Experts of a small language model: vocabulary 32000, 2 picks a token.
Below are experts of layer 5 (counted from 0) of a mixture-of-experts language model. Rows are named router (the router's row for the expert), gate (a neuron's input weights, with its number), up (a neuron's input weights, with its number) and show model dimensions 256-383. Each number is 500 + 50 x the weight over its row's rms, rounded and kept within 0 to 999. Numbers have three digits each.
Before each expert's rows: "comes after" lists some tokens at least twice as common just before its tokens as in all text; "mostly gets" lists some tokens that are sent to it at least half of the time. This comes from a sample of Wikipedia text that the model never trained on. Tokens count by the router's weight.

# expert 19
comes after: ".", "\n", "|", " also", "==", " a"
mostly gets: " ==", " species", " Genus", " genus", " current", " her"
router:524453492521510359558532489505502584543593473483416451485609469478525541540494399522564437487492487544618477438466448446422437551522477466537497426559440500562411528540448433447543515548456511521493453470525575505432416466459591536444543519523412519545533489552389456518477554429451527553516508459504467561538455589445583552483451498577520396428484540534536445589444591472525563429458
gate0:413445468498580485375415553513443478520545468472448553490431631431551482492435558598482536501539519545495473389498442481450547521495531447507503529508655513560499600475499529480537557534516439464519447457506527515444468538482557463529489482516554456425460511447519546552539450474441506473511441509513544522461537409533625586489489464499499476452563543518452426499544435506492471447480
up0:422508586591489520441547549503373451523506460539420531512582529444466447602471550568502503510521548500507519485604488541530514580531492511532535541504587549569494489482463521648522521457490563498496461426574467484487490517439482454554520486496522510428575513522391477495474450487443530545540458512452539582551478528539484492475421493475517460422564578472497516579597476462445516523604
gate1:470538511436522485496440481607486426497462514543523415548522471420366594488427458463517481406387493563611555495466546494581517475501522478487459592538510437508542438480455510485520508507539434489546480531518507444455492510484513577508502596574553477492516516532497400463465536484456593407520503513545524499470542555482607476569517491474405492540591440539548482502481492458458434522513
up1:513512558439554498476496443548488586511436491495457433578511546504502552510394574491386462409554567503475550470510395455538498529554417426400493466563495388402541400540510498558518460394454406498542521481554488479582556524546476570531553581571516520577550480547549500468462490446460463456520600485483562491480541472397518524616516464477463494513532481544488497519491504381481517468559
gate2:490582548522511463459536519504516518558475535462522457499475458569522588495465504448515481536499554557509525565551619393531556443494451469554569514510559444501476530551554445512499598511488511569422535531439555592526492478451444622429413543521431443480507439499491590499549439542523533533523482434521490571563565534601486460579539380482504498499491522561470497617504529468543527472543
up2:610555453380481530468426478448445532471533623502522407560454534513499466417494565491479488454474519450446586680450504479520542563488559583523572364558502529462585466460582400486525414562438522480554480510444385538533472486551548596510513621452545492413567481447463449467531514569562547469454456617516545431488531548510466436500435612500409532639504396553546580471492534511457451488468
gate3:491514473570554478585523484486461391555545566477423594401492546642465539583483448468481402431435520562430517512506502519604455443497512491504468533561467536558398486463418465548491468519450451402487461508503432503503525443607545506519386475530408564499501458485455496502529449490547497413490496495432499569501448501443561415525549494581397416471446554544558482578471393556504513574503
up3:409565494511509521491518439500452539454565465553472621530487569363465532366463554503438510496567474295515545466492499501437507473551476465446561472428501493449513489553542513487505510581524505554568423521535449444557496508537475481470481527497448566539355561448560470591555421459500424589439588483519500476429558520507481538550484378502543533528518445556515514440546458500494463498540
gate4:451564475542555482459483486458554446610536542523404548547488464412565507520441478517593539505517477535615509462480456521509431587342391450458571421518485605437508447515462460486587552522618446438461456552513549438493462522521516559483454568471437542479547443454489456605568576457448432355412553514518514490566489494492570516442486447514508547448461526596454507536502525472531447464485
up4:482471536489513441449522453507410460426538525483564517500506492545585453477524501504554476537469499472495522591580486461572539432560508495573445494529511488609483504524536516499503507533427538581539553499481491487430559601600503439530536420540487444470434630582506438522474440619540502605469431552475580490431543528489468526623609472460488455454486518416586537425481608507427485540552
gate5:475510500447505485492489397506499537461477445520412429434440561525503512587549542522495526520486515516634463548514519473470495496495424482539634573547487446452513540484540417455545474448438536518466521486432462529554486466500597529419588531557500626423490498531484411507431475559541555573514574514427442552508542615497571500559470485530503449445515475388402433495564515481505484475510
up5:490472477472497464446494437621541477460477397561511393521511565528429573503549460536524482504454536427550481443487559558609468523419512454534543460585547537512502459541520487585611469519584550437489653464462539437444376422454515552477471556575474560455501488539558503536500470592604496493477551475512496504598491523478493538536559478477468551460445479404397556596516464496471498519480
gate6:568471570440481448394516446515491578544464580514535569477466483558442463539496536548453448480468552466517443507559492525513530476475560496579550556529353564522508539485487550527420491592442569573481532615479512491514495448457479595476598554503475442520500443597514495573477525514490488444526487548635398683491523568498479573419474481550520507576438541541538436627447421486399532451497
up6:492434487473448588514453536466528510496506526579478489590439558513469573460454518462463535450446533472556560471542466515554493484484573466488576499462542529605485513531462443471564458492520505485534542462506482506472465557588497518498478473476487481458539571473411448428437463479595485531498533433496591468534526452540498487615566496596475449587550518498435534437535420535533592511554
gate7:511480513499531550514598475381507458448528522516595502458567438528490590595402498526553520459504563430432545501555425470500473581508418596467515511540405468450540538513441407469428496569505487462555457392445493586571558511532525378408476463534580539457560454477452481482438477478547516494458475437431469438497477442538452458533455458575466532447482500419478513518414480418410398475425
up7:493523559531417435510512456461504474475450539460584478446481448517540462413444430462520489535513463455474479476425472444514526507454438505562454524447459538552459533493459471580503538544498550477428413469453476447503512532431403549530563498494586461619518509539466479499465487453402454435512457504503566539547464543495545438523509448446425520555561485477502426479496477533469562462504
gate8:552547498534537442507510490488462486568413390539418444371486518458501411456513492390463459444459439493456477492564511493502494501598495478512496438489495440510554495478567477474471522429510461408444436512425496433447499465456554546483525422491451514551491471496423508531616569494469589536520519498397465487469510519481528521574445480424543521507556522463516489469448561538558529487527
up8:525510353514520541483503473483546459542533473403474487521515543468566523562458537493466476479459485553503541530476558557530533454496552507460471520529516399499518532562432556459477539463562471420518528563425494506593592500565549553464576573540460502510534572530468564448482529497508516487482555504493511441420558462533514504432547632529501542551505556503661452380520502460493537547508
gate9:514594573453608474437492513446519573548486507488446526464611472456581516570539501410554466497444542542449492424473471480507479468422554568429351570517460446477493467519446475481503536494451488414488525505554479519498502536435578547437494569581576585494407528471538630540537542430405462689513580454539471528457490508630522545465525537514555448542444436471377568493464456505545522537376
up9:586558483474480497521457534521536511598553543520551546499529494528554591539528522478459522492573449507458530539496507483425498465491519493410433547592528404564511506519439551531538487408440482554428531547552513437568506522554486599434401478508574464546510376533473435498460540568495485402452447514496488477397526462534450496510494564488397481501531571492510524471567505461451491495480
gate10:514454455480516549540560349440611530410397560482477493506534468606464426364503504525543479424422513397476433562516530427632443488490517547505432508485502552464536469452393525537397498619441460535555560483485441604465523445468492503509466527512454458538432467581530460553498553481409467522410530481466435504526515471519459603560524506504472540461489521447425462494527516572474407451503
up10:599508521592493546456485508493490423533370526438542522485534469558508541573502614550501500414509428514430521534503474468504434548533429404481497462499406602537466425547548512565537509546506475404580514475504462553555512544450466469478530465445465507438499486493395465466450518536416472473403468491513493372416474466601536454455407480500543508549510444561479494530540411486532580550620
gate11:607553527585522420532477536489530528451490444500447450430520506556448455472490472462535527466562513497465507530437461512496530377362335514497373561466506578407497422466520542570548505498521477511532510532499595551550467486456528491469457473539600521557604471455451527425508428486576507483475557427531434561489548514488511477465477404416451508416491472493500582418404479521482589432569
up11:459497485550538482503545610542529403510563466567422558459512488424546550511548595572500411360588489538574552562601553554520488418498567414578542490493453461468591526527477505452564543537523561512514528496581519505505562535478508510464493405578462516524488509552487453566602484490474522516501484548450541536516480462395524467489532497542451543457548489519501582483456372476533443478486
gate12:540514496488497444455473498411485554545500490419459470446527598493624515503391490563501445528517518566464516453549563498569435574474501498475518525518479497514474535481543425574474615486497448534498474540547491524484548499521411494665583473461543432503508435547479385609435505628546521583503457501475678526522443458471460511601522556521534491491514522527559543534506542432554493502402
up12:517551435360471508471503532578583548531503521493469461499486578591526397526513521535512392503420550479467559562447505538615436547529503533396547488503511504475501419419464540499570521473497482563503420519493515541465462442563489499446483525494468495489581485435576415538484551570520518524505498510475490528476471505512500478505442535446461525541403441527525485467450456438515571562595
gate13:558443501481573488469549409466469546495568504520642400506530493511465457492548627437544525531512590504490475509569496402474565433549461609477568454466366462580486574485432536522450462535432528513442436517535402537420512543536562577491533501498531523484482469543599392548543625516398578601480464440538517425520503396546509527536540579470557570426449496408487462533417432477551575573562
up13:550496632514485607460485544479506500472495510439535585460461491519518552509486470525528521516488479477607501434506497521454488487421452438460474533523554527507476564564435474466520509507483481431449547567473523472466489486492507546512595485538506594437476509494465541482572488494457493496439474498418493525542509472482572382409517358541418488477527468520566507410545433490504468525435
gate14:516528502473452502509507358458529446578561503523454503437532488508520517532440504525516407519508443547526504512505624489499541517443489484487498562550505482462388524490518535484524495500453452470542518568558524556506475461482542440521447539480546437404427504463541519511567488530558380479489489532465489466566540455528453527513418479524339444565527469492488548531472528435479558514510
up14:485461461459567515512411510490545481452421540508446596477552474483493452485492540473408622600515474495364582425396474509514516458526533402430577607499527542513491570514476555509466475439480512530533461467581500460470511531550425525515488434456517612446470562516501480515483476489453416571474532440448530447473471518474563565533529399405596555450573549585574463514508429479407516565499
gate15:535466519419595545542453537507521522535501493538474569548535458516467433543483553513468516553502480537519443516510512502503485542519515517426541453387483466429418548530493356450501547548508461630512496577455535556565457521510470532499565565565521517517566483481487558482466453581512534536481496508513474429533596514537453532488501586457511396513488410502362466454520491533610515538533
up15:576520460458605407487471571544486488402543387457468557546422459562447556515512470402502451529539504507508447471420596547508395543482405648516507458572497450452515483546551360386464519523488466541495520483464567529456508508523432553417518514516533474522499495503602513527532457501424542460473440519553427401531483500432522594481484519484548564489499454504555463627471441474508510534607
gate16:559500387566570455567486488516543479515549518503437499518577438454528630519540538436480395492428460430425516382491530498509474472511502368522510472630503515478513424452487556391492447537617500566418501517577529537599487510520602454550503461376495487458489551523439515458436501491499522497460577485581467486532536576523400458531495500444499577492385429468498398480501506560533480500439
up16:519561514564494499513440479540580469523507473495450483546579469512543492484488558507522521564477569460548550511550544476513486514474493507483528485587561524556542409488506537493471445555529479520496407505518518406599410499530459395584526488490475449421594474564464464523489462537550496389510593599540541377442519584523517445574460490527476621442519457490535441517482501581579397498540
gate17:544508476511530408475537469582390507565536447545416436463488470495522519376496475510478493480511454523563447542429416382486564512510474585553463373517535521424459485491522461548454454431572505479475443487545555471522518491465432476490559427587554563521440409515519541483464507522585506521395498534563531507546566539482485445457579538488505534476498458490461422517412464519527550513540
up17:452496461495576446419433485457464516553532448506482482472453568443471495490443474596455521545490519460561444510412516528515508434538483390467483430382559471543461508462354473473418523592482434490520527499540504456444466480420518515441543594502591550436508375489585569443529545473405587479473456519580477529463517502539503554528542487499498505494524408477488535531430469500555461494460
gate18:569517515404458500581532424383469601397495489511423517501529470569522504439547579584460476516514509559421539506552497431512497463474428499582464483436542442515425465407478447545472558569609381567487517463461417578558432438537534483521585477514457445519559454462463524471467487537590489483530560490441422479615598515502485474452488516507628510410408533510394527476468522511538505498418
up18:502420541575608468465537533548524582470480494538477403593490529561503465529519554491473463481498512444523594446467590531532524521466597540577455462463528387515526524451549472523494509540498540416496564477423506517545406517481453495600496524455447493509598464446541481470474488545560529458538518505557488450574546517438465523570567431462545565525511514608547467453401521569483547521530
gate19:513576451366479604439539509520538518456526447472510456495526491540567463463585521503491574539462453403490537546539521498500540611495417533480565401467536603454454539595533420468537428533533526465553574490497456638429559437430534447505431507479547489522564481455487539465535527545484390422498472519481420533533515472498531484521479443494548515601542525483454596457498496484455538544489
up19:466441420542480519543569501490524489497452478450483447552467422467594564515466504542599560510538487460477552466548499467485510462515558547526542478524432409452449495537529516540477574407455561323543533510515483530490514440523554515487379502500538539564522509554399410496491445522496438459421523561471499447582572453449492552476489523511511452472422389531569422503532490449519456488493
gate20:463399371501581538569478580482474475503453377535527405603471538465587501547526423619532449493507502466470366411570463506490365423472501521600462554513404526514504452583500386650484449490586447533487492427483502422475516498548511413559525537452569516476543679558531489540483428565472472507546410480493516554458439456504454494635560567485551475446468534472458467399606547525549523605589
up20:480413528423421488498478490488465492465502500514653500458520484537552551503609468510481537579416482575528532618643453574418425516442640492525467565529491480557449484466520532515436566477503546479553493397485519429473564497526496472485511462530551504576534524601552441530509517492495637583569477469478530508637482536416525445559515453483481483609547528470517442456504554532498538455540
gate21:599479502492509532578454618565540518496460481510394499501482494489424494568496457518450530509555547470508508561489502509441477445583482476514512499534481503492510553563495526556459426537504500515462512534479500489521477548543480465511535460451496518568461420458463416516352508541471505472507407558510493582563469570492518413523407504557548450436471519537547525423449478447563502458479
up21:479498423505557463483575472541478460457401481552532542506635486440490489597559455488401476499547446494403397515523470548490498496460541509465457478495540491487453472478607517524421563393431457447554498450487555384550541481398506464468468414465476408519520525480409485520417416453445458608552528493442471543518344553522494525519434509489508562523528475502492518530393473510530525517508
gate22:491566511370558517561498430588506486552499421573508569605462514445519517498542500528510504474452531474504539448586506525564484555533463472486495468539431456487456484433446567490482432543549583455544466452559499427532458549450459562504450535448576507489549620492523463514528457533602525449537494583525571534499466520445419624486447504552503478611470440440518552557516579543578547443554
up22:489550505530488498565495521563497565451531456532531405508462561536463585512523499530453554443589468527544492423595497456434454473487469482597450512493451548495524547466469405455554568515496414501499500468469529498547583488468447536435496528500489406415491493437528399537419495440420525572551465479495318489568483429490509534463474544559425530558359433439527543612466481550531523541466
gate23:501551476548408464463490528453534584470463499473439432586527496358512549510502508502509531481484449467501582538498441518407443578456445526505489507582519526549506538519480502537579569528524572625543487551561426526494394515485515521495569492572461551406603459474396604469516488486463460440449496481551461514446518561463557451448643502523553464536485606497483491606529560478535509486494
up23:554527590498515500527521494527579564439530559410471455511434595468540427451536497524542386430420524502535455525372488511510567527504543568462446382433581492410505468584564607441462567488467540477545570474543445540525506524526500581513505516567506482494411431487527426481480528524466440490499569472510557502516500449519548463465499484460472523471496620517491574484601501513551446533495
gate24:540415538512420550554494517481525532415515561384507465538482368516474491439525541522516483533459513491497459538486500545465456500507414427467477644509450524426521472469558434489470470542434529531432483447434525483548457539447532483422626524525509555470383501555488561403538519544547504586496479501574521495486479505526571544444487496574594533523389566564431499478484415459417494469544
up24:430504409449469466466578551490506585585443535556523498481440475412420587451503399534461588622489487492549474555463511482547540507543580560589498408487507576590495456470449508515555587508480530511452502541527539515487557430450516534460503493515621463512592523499508436465450552455426506463465469553485520532466485513510484408497515559490473591527473480524594476409477411536446615524514
gate25:503452505467549584548418485496481442402508541478566504516492440432491615414494581425526615428564483478436557541522529535572469535457479539541502527475463464593547489503545504469509561469595494506577451390535516463432496512461513505467418453555429424435456536546539574562498539622558561508436495477577493488549459446485486534499443530546526401514505456546503568564462473444541402497400
up25:574490503619478417471460614537534596426465543517484564488431576498481530518440473493449463528511525447459500494564502526533483500367517457612456470535469488599552509431520558462518525455441523536452412467380532539608492529519422378541545556411500583509513511508545404542605530510551490424450415536494435485445455505572631577407557543548505456475491477476505471497458531420546542473473
gate26:503457439555498487537537397483534473534577507666635480603542505558536491519507435573479530518451495492528461432477513532448474549491459499473529411476450464408499442477484396524540427567409515491496532399570473513533415509499607470477475478517527536478509423507471510502475531532516522457408672464499594497501485494448597461448408527589483464479481582503466608516563442394521489385484
up26:533553529521435495497485487489461484529478501569581597515510468510527471585456423519509570530532500514483483527510433512465509479493481464316543494499425558430509513529541421524532464545493530522469493543597513591488527444480518540516501513446552479553572536558582645452526579614534540455512583495434528530413451506469440485425554423516518449511450542493444505450531544406555429552563
gate27:462476507538511502460581471467521505464573467502480513442598464485561523684535475533508540532394511543481444567540478478444646403501403512485493524548507477519455442545412458599434547515590599543388532480518528481464535499491531478512498508526499548502501535490448433447439535559472531472456531476429448516551504528472535399477575425480489415460477444498487628465389511481470420443521
up27:470526502414498497546444484514520438461552496521417510482500452516541510401502537517464546476520487633502553553506519548508540517500442460474570542459505484475520520435561541521502497455474453497517514514473486456466486455564523503548570555594409455433571415378518541596588447491527460448529507511474524473516556478541535527482500626470485541494461477521477448422520430430585547510469
gate28:479502539521529547495566547542435519535492468533418505448519481560545490399474500498510500571456474487563504499467518470498489504532510558504532528421469622428501450519533475567415525542523519582506522438460510549532540485427435421508462540457503524498525522436508466594580350492534408603490409505480512534552526463440436514529488471443503486604422593579581521516437445525430521473576
up28:546463560477541502413450472454506485459464477569481495479509534504564461489469549517496499546542436516610484492592478542511525459450520512451487507502592550506493486517537484467453432502450467553532457478446446473458508448447539522523479550542588391485463460507566444500509529426461526465475420599546410501454522559441556399492499511500504449512528484485474563512478481445542543518499
gate29:600516507423539417558424519442506479481472520435459568529501482422499560579495455476492479465517449560530438458434475489377533467506491567501466577525555480607553534564505549494522562435561498470521463433573497519446466548391505551467464471506439584583494456549497531443476468412515524533458487526507426432548500456598578483481452551590527528537429553420474510478560458444474480527522
up29:496479527554451496479500539510570474442449510534504457511454537503479558462467462441484527501604557399477571539431486553455525553466510486545579533388493462614510525498522462450425468394415466435437457486411507460544487502570476510598480476470480492504527449570477391489568482546472377482512437531501510527425479444503453584512557591526494510490485514508477469497496461540540482460410
gate30:430510490403511519510563459464423438475484493577524548578428517524523514511583542491529550508512366399541408476465563487582497532438487489386487581576537535503579524426463544528497556470476482441449493527551451519491451475561505623618534516558479527544489507537505484520532397491536489492396499431419506468570446505486582439535519508458498440537481496506469405480371454502440480484474
up30:468495544403552505549507529464503494525592454518476560478464468515491599390573478451536507555448470509472527414535497480538551549529465472407480571495455483371461460568552552505385586509520489527621491567496453493439479489470572510464508523551597367451468460539458520474433536564522510475517446522491500504532578535543478446483494545501551491474528497360532524552454450479456498429571
gate31:496503410519480486471596522472463472504463482513377617467381489476477556553593447536577422531611526455535442553510560517528467540505584663532440496585387425535380536514575513434513426507513607523473527423565546514535539483506522371515410505477506519594467497615540461518553488500539412512477513444471484544419562540468541527483375501438498543527466565536402612494523487515429541538530
up31:486432553484509611464556393527565518545408494460578496585554527575450529532495555520508464495456501570509542482499567456609493558488597336543538514419544539421502428497532602539436536397468493425554463583451382516573481444535455552507462504531453504461510488475463478531518378511510460440519482466544537479566456498506495558460431493521484423601493473511441406498540496428552497538528
gate32:464523531481521485477498483464487532450454494532496530429526528485526567576600475514489493491441538466479436476501490462448444540442450494481520452480500457479446540522556455449514416467500524468405547526473462435455573470543481436441466561404576532484469447483496458557491535499514504475494556555613569497539612552451479504573463454509534521542519573445545448654481467343520454556462
up32:520483509521553582489484405442466418454465560622563588536518451473627539467592507591476465446444514454526461448389452512522480523535537364482452523432514515468406536466568439474490426460543465466409459559511464483402539397523473488392469440523537381549483481522551474492467462575472546508456611541489512423495524496544581502610562491539520518540526440510484557615449653422508550450421
gate33:489531461502480548546472519520595520412444435507501529398530525532515452485532485492511346430417480475494477521549514424429543522501478556427500497495471467536424519473503554498569395437425599584491493531502536443426590513557542572445505487480462438379637513478391558437464594464473441476537496539422534479474497485501518461525568497572493512501524445466558495578573490462406452562428
up33:474622414446496430556454526451506540556514456460570531500526555489466468503492455507465477461422526559509457476506463488447457517461436551566486410529500565498585498510606568450512519454485538445492491495535457653477512542489438443448401530572509402508599554432464588494460498572509439466461552496483467446489540569548479523530542431438494523471533510409533438529533525443544481414514
gate34:507475532567468551452463514558433546528563477521555586473522495491546518520471500574557511541473538609532463476477544512413555512511442540536607595583517524426578486523391530538519476608450514557544404479590456523450556518625526485529493470488511438503515506525566492513474580558427479545509588522511447469630550557478506501469553572486436523557545492451556533433501512440513543459451
up34:553404475470376425508503550561424483619542466338592582510537480461475515480515560558535493494436537503549572491368473403536513519483526475414510611589594466434489561537449498530498477448460501552415426511519441511500578485582467528565471425550549453511506476528604522463472497549471428492564510483477500448479450488459544497490502560471514452540478533524572607449510534490483548498444
gate35:475515488536458499501511406467567463537474458457478524521652516466437473494454503432585416532489546510570478504578502458501478467537468466607446548516457485548551501493555533536450457541416551598484525485539461589391533520400518532467560571533546478559527494475500551546433520512412507434455603484503477510549495513480519476459510458521559518483494466466520501437525546459448569426458
up35:503508471427535541530484458488617556524415468450470559546504513360534477544495511475479462524476460547493572437446523447515464458468499527545487554440490641442488564456505525604448503445552617456487566524506478547525577471460470559449500486554485567514546481441424350570519551546476502428511519422509424533561521565556525529538477559502458437553400493452511438546538404551456520491542
gate36:416581471549536531439491422518454513512590462433472510502580551504468471524440534479504405602533455504456485475469434543526394410600525540457583617468522515586523499479392496523612600529446533518545462532530627530458526526468501505451466495474501464402503523526529483521487485530474482606447636399550440518499472490575472499469513480486532408517511404496489491428416520492491536474466
up36:511511418497437511513477489566451493475505457474509540418439640491464504515509545479517582642477524473442533497475582530544520535552601598452531564525505494504442464515480513488521487531533477445539439511509587463548485556475515526470475490625575554610602481360483495476524539535584466526551466579572422526485472447384550401515440587434466544545481517514523544486490430492393460523554
gate37:553477528482485465471431514515512534507537454493485499466468352399544523570462520479495488492519518480419502459459465500460493553447436499546568495486531582442530454431513477434467518453467498482499403561571477481449428610500600494538463434433524529429461508530498529495530581512380473391464533440537480570477448518571561494567477446501596484453549473515470560565484523570545469521507
up37:454449433494524549505541529505548483597492528518557502515392491390601631483466492520505541474475449572439512534547579545519537520515529443567469402466513464506506434484458456546491498417487446475427543543561526544493539610578542552560482548511537545561514517507471555401574541598452434446472531512438475525451486433537461523564466484474456533494526535526523485445495511524421436498449
gate38:477533502481446505460450528541540457470546472566515382506524602454392435519588471534533459495468549478595471470452491493573572474465511523412578464509515500522429518486537488518445432525463467433535549414526486505576513472455510417584475396530480433521480518490495551462563456469549524504588426523501465525467329534485534503494458578439410590525480472505528585582563499484534492566587
up38:451581484492675461464520514419541517439415551566380562527466396525526622517454656460568557499484524451524575441523459479475495474502474474507433519466454523524587469434545543541520515500546506474516529560509492473468378523540439543468521548473480511502565547404543568469449531462489479526493500467499561454483556521533480518516469407536393447587550464546442497482507533551557519498426
gate39:489497503509481461468618481485585601519435426609474450549429444518425527435559416483545527494520445375428447501373506477467489506525561458571518500420542511631487561530451675539547502503482482466514427504608515502575449511544483429366544508530516453433430504475415435436447494436464538582489474529493538556491500454515417546468540439549432482499501529529559539501522469490556540502469
up39:319399513517520473504482535563466487554477429524529471540407541427542460452568492443549587535460533513517544528545450546493463514501530547508464494533503443558541460463423490524574513487567406443626536490585474574419412523481463546450446427504571426457569547496531551496478581492538504434560475442483494548530458429526522538537369565512609412545513465516480617535441547544441566538422
gate40:573533528523476511452499524380464485566549543498441567519432516599515510427474484574473582560547468544531470385516554482485525505585452474495441537474446597425505565558477465536617516509512483465600517560498436485503566551480476533489495407520507519470567519486469524610521470528539413460511556469530513563451407431509470529496387516545554567501491459527558431392527422536460494464516
up40:405560574525513529467455543526476510482456532535509530578507487503465554486428418506553400520493489493504502544464534549455582486500456475425475539476549520463539561481423522472584547468498458447423512542570505590564525528535596610546519531498406427595511504465508492504515531462441409566514391545506534445425471562481513525476454533509581492529569466511586416505549494535478556445458
gate41:517505496466553498500544526444516496450480465557469540567600548571503500489473519591543502515479513539527440504523495492525453528482448479461502571544620425534535484466496464463542508474557551538524506509461483445532520499416449482560578558509482572513411413509439440416542537526500583514633478634498471495389436499566556448587441605486484516446453522559525571397464474540474509533495
up41:422538465429538424535527487452536418529460393442448541473460454565540498497545559523579507601527512420454478493491587506472512524506495440499471503504475537493503464466530490429522592473590434522422606539530475553518561506562494450480481474614519531542572525484567484570532431486478559455588558555537440475498489494577518613513419446530372559541517525575434554482472441489536525522382
gate42:434525501556558517461494450562558461557571543538460491494462509519428506667454474427605503502550483533414452435553487608472375543583564506519483418487486468446348485491525545615495444534447519542462468458556481402503421463423535498541511529444421498463486525407452498525573468522591431539514491476510481508514530465426401438507459569531387561460456517458494451412516456513519451443475
up42:442507520456497524534494449520439502569527568475513443497469419465567438495552512474563436568479379453478525524454465431450472523491511451481449544461554372421475537509521439578499527503457501493477520499549628472524483491465459534544600448472576555519440511550521566547566543413481515519549422477544429449591521449505556470534415436526540417508459517452470466518381509510474595693511
gate43:397537404416506462469520534405469584460469480448482585491501510441520488488521464573451451506524558476520536521547445449554442545537429433546514521436510580547493451514526475494456521518421414501508462507465524443608488525586514552412470581489472495622548488569516468548529527495512440496493521473505501493602488537492523523466526516420448466407528403617545430500387473471480470474411
up43:501534510533457546486546508553512535531565559468498541492538515547565449408526445458560534522402460468460473466440441454505519501543537566450536556517546514517519547565528463461488493568457540604524533482546542429493494493494562486480449573539553514467528548420549535450626538502487460493473523518528469456452570439436502424450568455439466392586456479520556507513455506458487587539452
gate44:451494476464530480517479512429397540463534531525606464479613497558508572494468500456513488406483492513469557509507518451507493552484557481574468463474543561530585503494567503485537475475530580549577496498521453425429524530426517588482530462473522479430513459524486461509483501464485456588558538481564461437484422533464420534527481549534460508502473541558548508418429430510496409601519
up44:471495540493483518520478504523577425596602499562439540492477428554494439477465459417578496505449482517438491385490561507541514607563589516430518517526460501497540467524422506375570438488598548516586502451520585437458505593358532574486540473514442475444491514580570389538505440512447457543621515524506530512516463429506553606512464604394521422536474459435496521484443449483457461445484
gate45:536399449628570489467522606550490402462506467554513516487474597523574450491486487605560480507440544465495457463579569600432553455455491427574472461457446544523476422396596386522480537506500476511475529533491462591489487528511577573463482472530442485498508533480469472519582469467536497406438438601526458476421505600492482468542593445573536543534541469490442579551508543536519460536478
up45:548465508505516479502427534423468525485498523511423574501422522475502512540595553494483450491470517514555412461560459545448485483567429507552568455465437498484398410449494518549517541468500487554598514442594521444514460617553492515471509466453607445434480497465496507487419545557545476577510511542456598523500533464476465517539522474427453502447480478483460490457546446483586537484510
gate46:507491473535445500487536486629480397399563454465552585500467412560559501621525485536428520528477392496425482633489522505519483556573439478580433538534574566435497454530523499534500549467519418463572483491481465479496444607546519462404472465546502476541583488425456489532522517490427490562464455564510409560522545550596466442571532512415511538503484537476515447471464453537468475413490
up46:527453508532450545589460476539582536566493515473521471577532575615371497458563565487489366493377550412537539437541539504550468567491464526541463495458575493544494487542528390536514472505418601525397413612483512516541496380538383538499433451583478499423534458402504528478538549400553505467544470502501511415529529523430426526449409464485497552663534520576458542522494466574545458595467
gate47:558520520496535377408449516452387490496571562431508426473408485518513503560438581508446469534552530517584558549580500606536481556442463486515538490521574471596489495507525477541433561436495539416499574544551485552522439508502530522507511512546488619505457496566441526500526575421526519451409525458520478483505521522447493483451420509495564448505415458533531563520533525541477562455520
up47:568476573467432470474446569507503474534471471633460443570516460519460469554494598495509487494515474477496474536493484531554483513567485417561571413462458538470495469465480512592508548561476595415502501493432507432561531479494543635384491427436558490424413412472395498572494492442449541483573540482526479535541543470575533485567523466517458465489535626495378463533507433470434556497528
gate48:474455375508452398500506531590504512579512534567512496415490524485489578436531491461512551496578454508576599463488523448440442519519486410510515489521445521517518453485416442449534526535486426438528483416443549381441492425522541479467446593475455457611530500467526486498427489442468499534605494522546519512594420567496525545471508472545546537529508595449521409446551545560484579553523
up48:572488544501486482566475525546411472516547541509446465451488519418540556495475572414470430508568481531517591536512497502504551492552452491519455496565348535529499509386389467491553538546550455525542473508449536431423607509508574546581419528456422486618532482486435428502520518475502604467578474495476524506547495530449462498474523446522455552464450510616529414446506522577561590451584
gate49:575467500476496537434523465539509535547497441483449483569594458500460485501504447450480457471455514372478452467525456617415517490444486504468576513551497461364552574505446484465494404533474570466461459504446572519516463505473492500564481485490567539455495544541535476532529515505479481542558489447518512503459495578577520532466433447461530511509393492573556509618567494438529454483497
up49:454502439407545472449552515467579548583455511585461497485447602428477466497503492525383346508524491464453491437464597561483459480516510462564538456504492493425574522493521540503549408556559466503455525496522508462525412499448468552594549528447607609462479569499485525479468512654498534540475451494619447430485484513465430451451478552493525447518469551529630507514568469435548508504497
gate50:505517561406622470479587517561403515527535569514465510464575525510474397511524431455482502456459447495574477447514480544547524563456550514499486606375479504489585459508559542566515535396473424480503558392564456602515475558416437473407404502520543453542483410539485537502481447447544478476512592605496449528578537580487525568479476499478506438482490494496497520443460548514494511575537
up50:467512553393505431451563529530403596580583543468548447566434467558509486486500496561524499451488443521542486436492492605482555527590514518524575560454567419549498519454547564522497496434580428517530445434519531518509476592521505439460436504556512371502524478509459456603495439488518479483495519467409454501589547460509543492418522456515465505536468443425424501459511653554488521504577
gate51:533518476553527443542435466514442576530506504475446400492485420554504543516517487592424567532473485482482468494519440538471469460478486511537470475392522554539530499573491566461531594579508458321488489562520527523510465498493517505448521488545533437532510532582488435482521546549487540503424543481536566529519470502456485477530497516536480491426445510510507509523547515458398541442484
up51:565429495609485488465459502525485502495486474592500449477536465540540462522514523584513551480462469513530496500503417532439494402472490548519480508455557517594524535495495557470471642465516428340482495506576488478573349540478590496401540467585567533490525546562446454502519606491482459450526426513578505513485526498422495491522494514520535577551459482570527459499539527451468548363494
gate52:537442455490456460432576544433520522577437506528503451435536520528529468453506454592587486530400512489493447429427478453510428482531484490551526474538551452595474576563448486584542407432469571411560502525494429520527440536606527534450527463500544467501550586446513389528471442461535534498401478477540505530573501547489553534564520534489522408529490446488494494511427555512482505488477
up52:517463523511540518554536574457497480442399605432505514535515488460441458445483538473567379488464424512477497509518509514609404567560506563492443606566492486482534448505533493658468523515511569506493602551548569478516642545501464508535470501510502576520549577482484460425467567558445463498465507414512457477556561564572388460470500432503490544537502459465517528533462359474484530472525
gate53:491526466522428479502477529481500524608528458498607511468516505537479562515521408564565494508510493540479459525542456476376484601541566457500570498520516444468538570424475568496535540466446450535561441521573563525585434391490570484477620547442426509612448543555567451493525496416480517585598530527483502489418463433529588458538494400561533552495534536426473537482545449514457444490534
up53:503491438450521394521516531488501550537444430542434554512471574464448580522565386480444429479465493489511474428450523431510526549490526466430566519509503473401557406529579567482450480464488491544512511541561531482458492506440536472470454550455488514466501568417608579563539546494485455528618526512473494532553491503506467503502450500507507518481541551485433482609465472522443399480517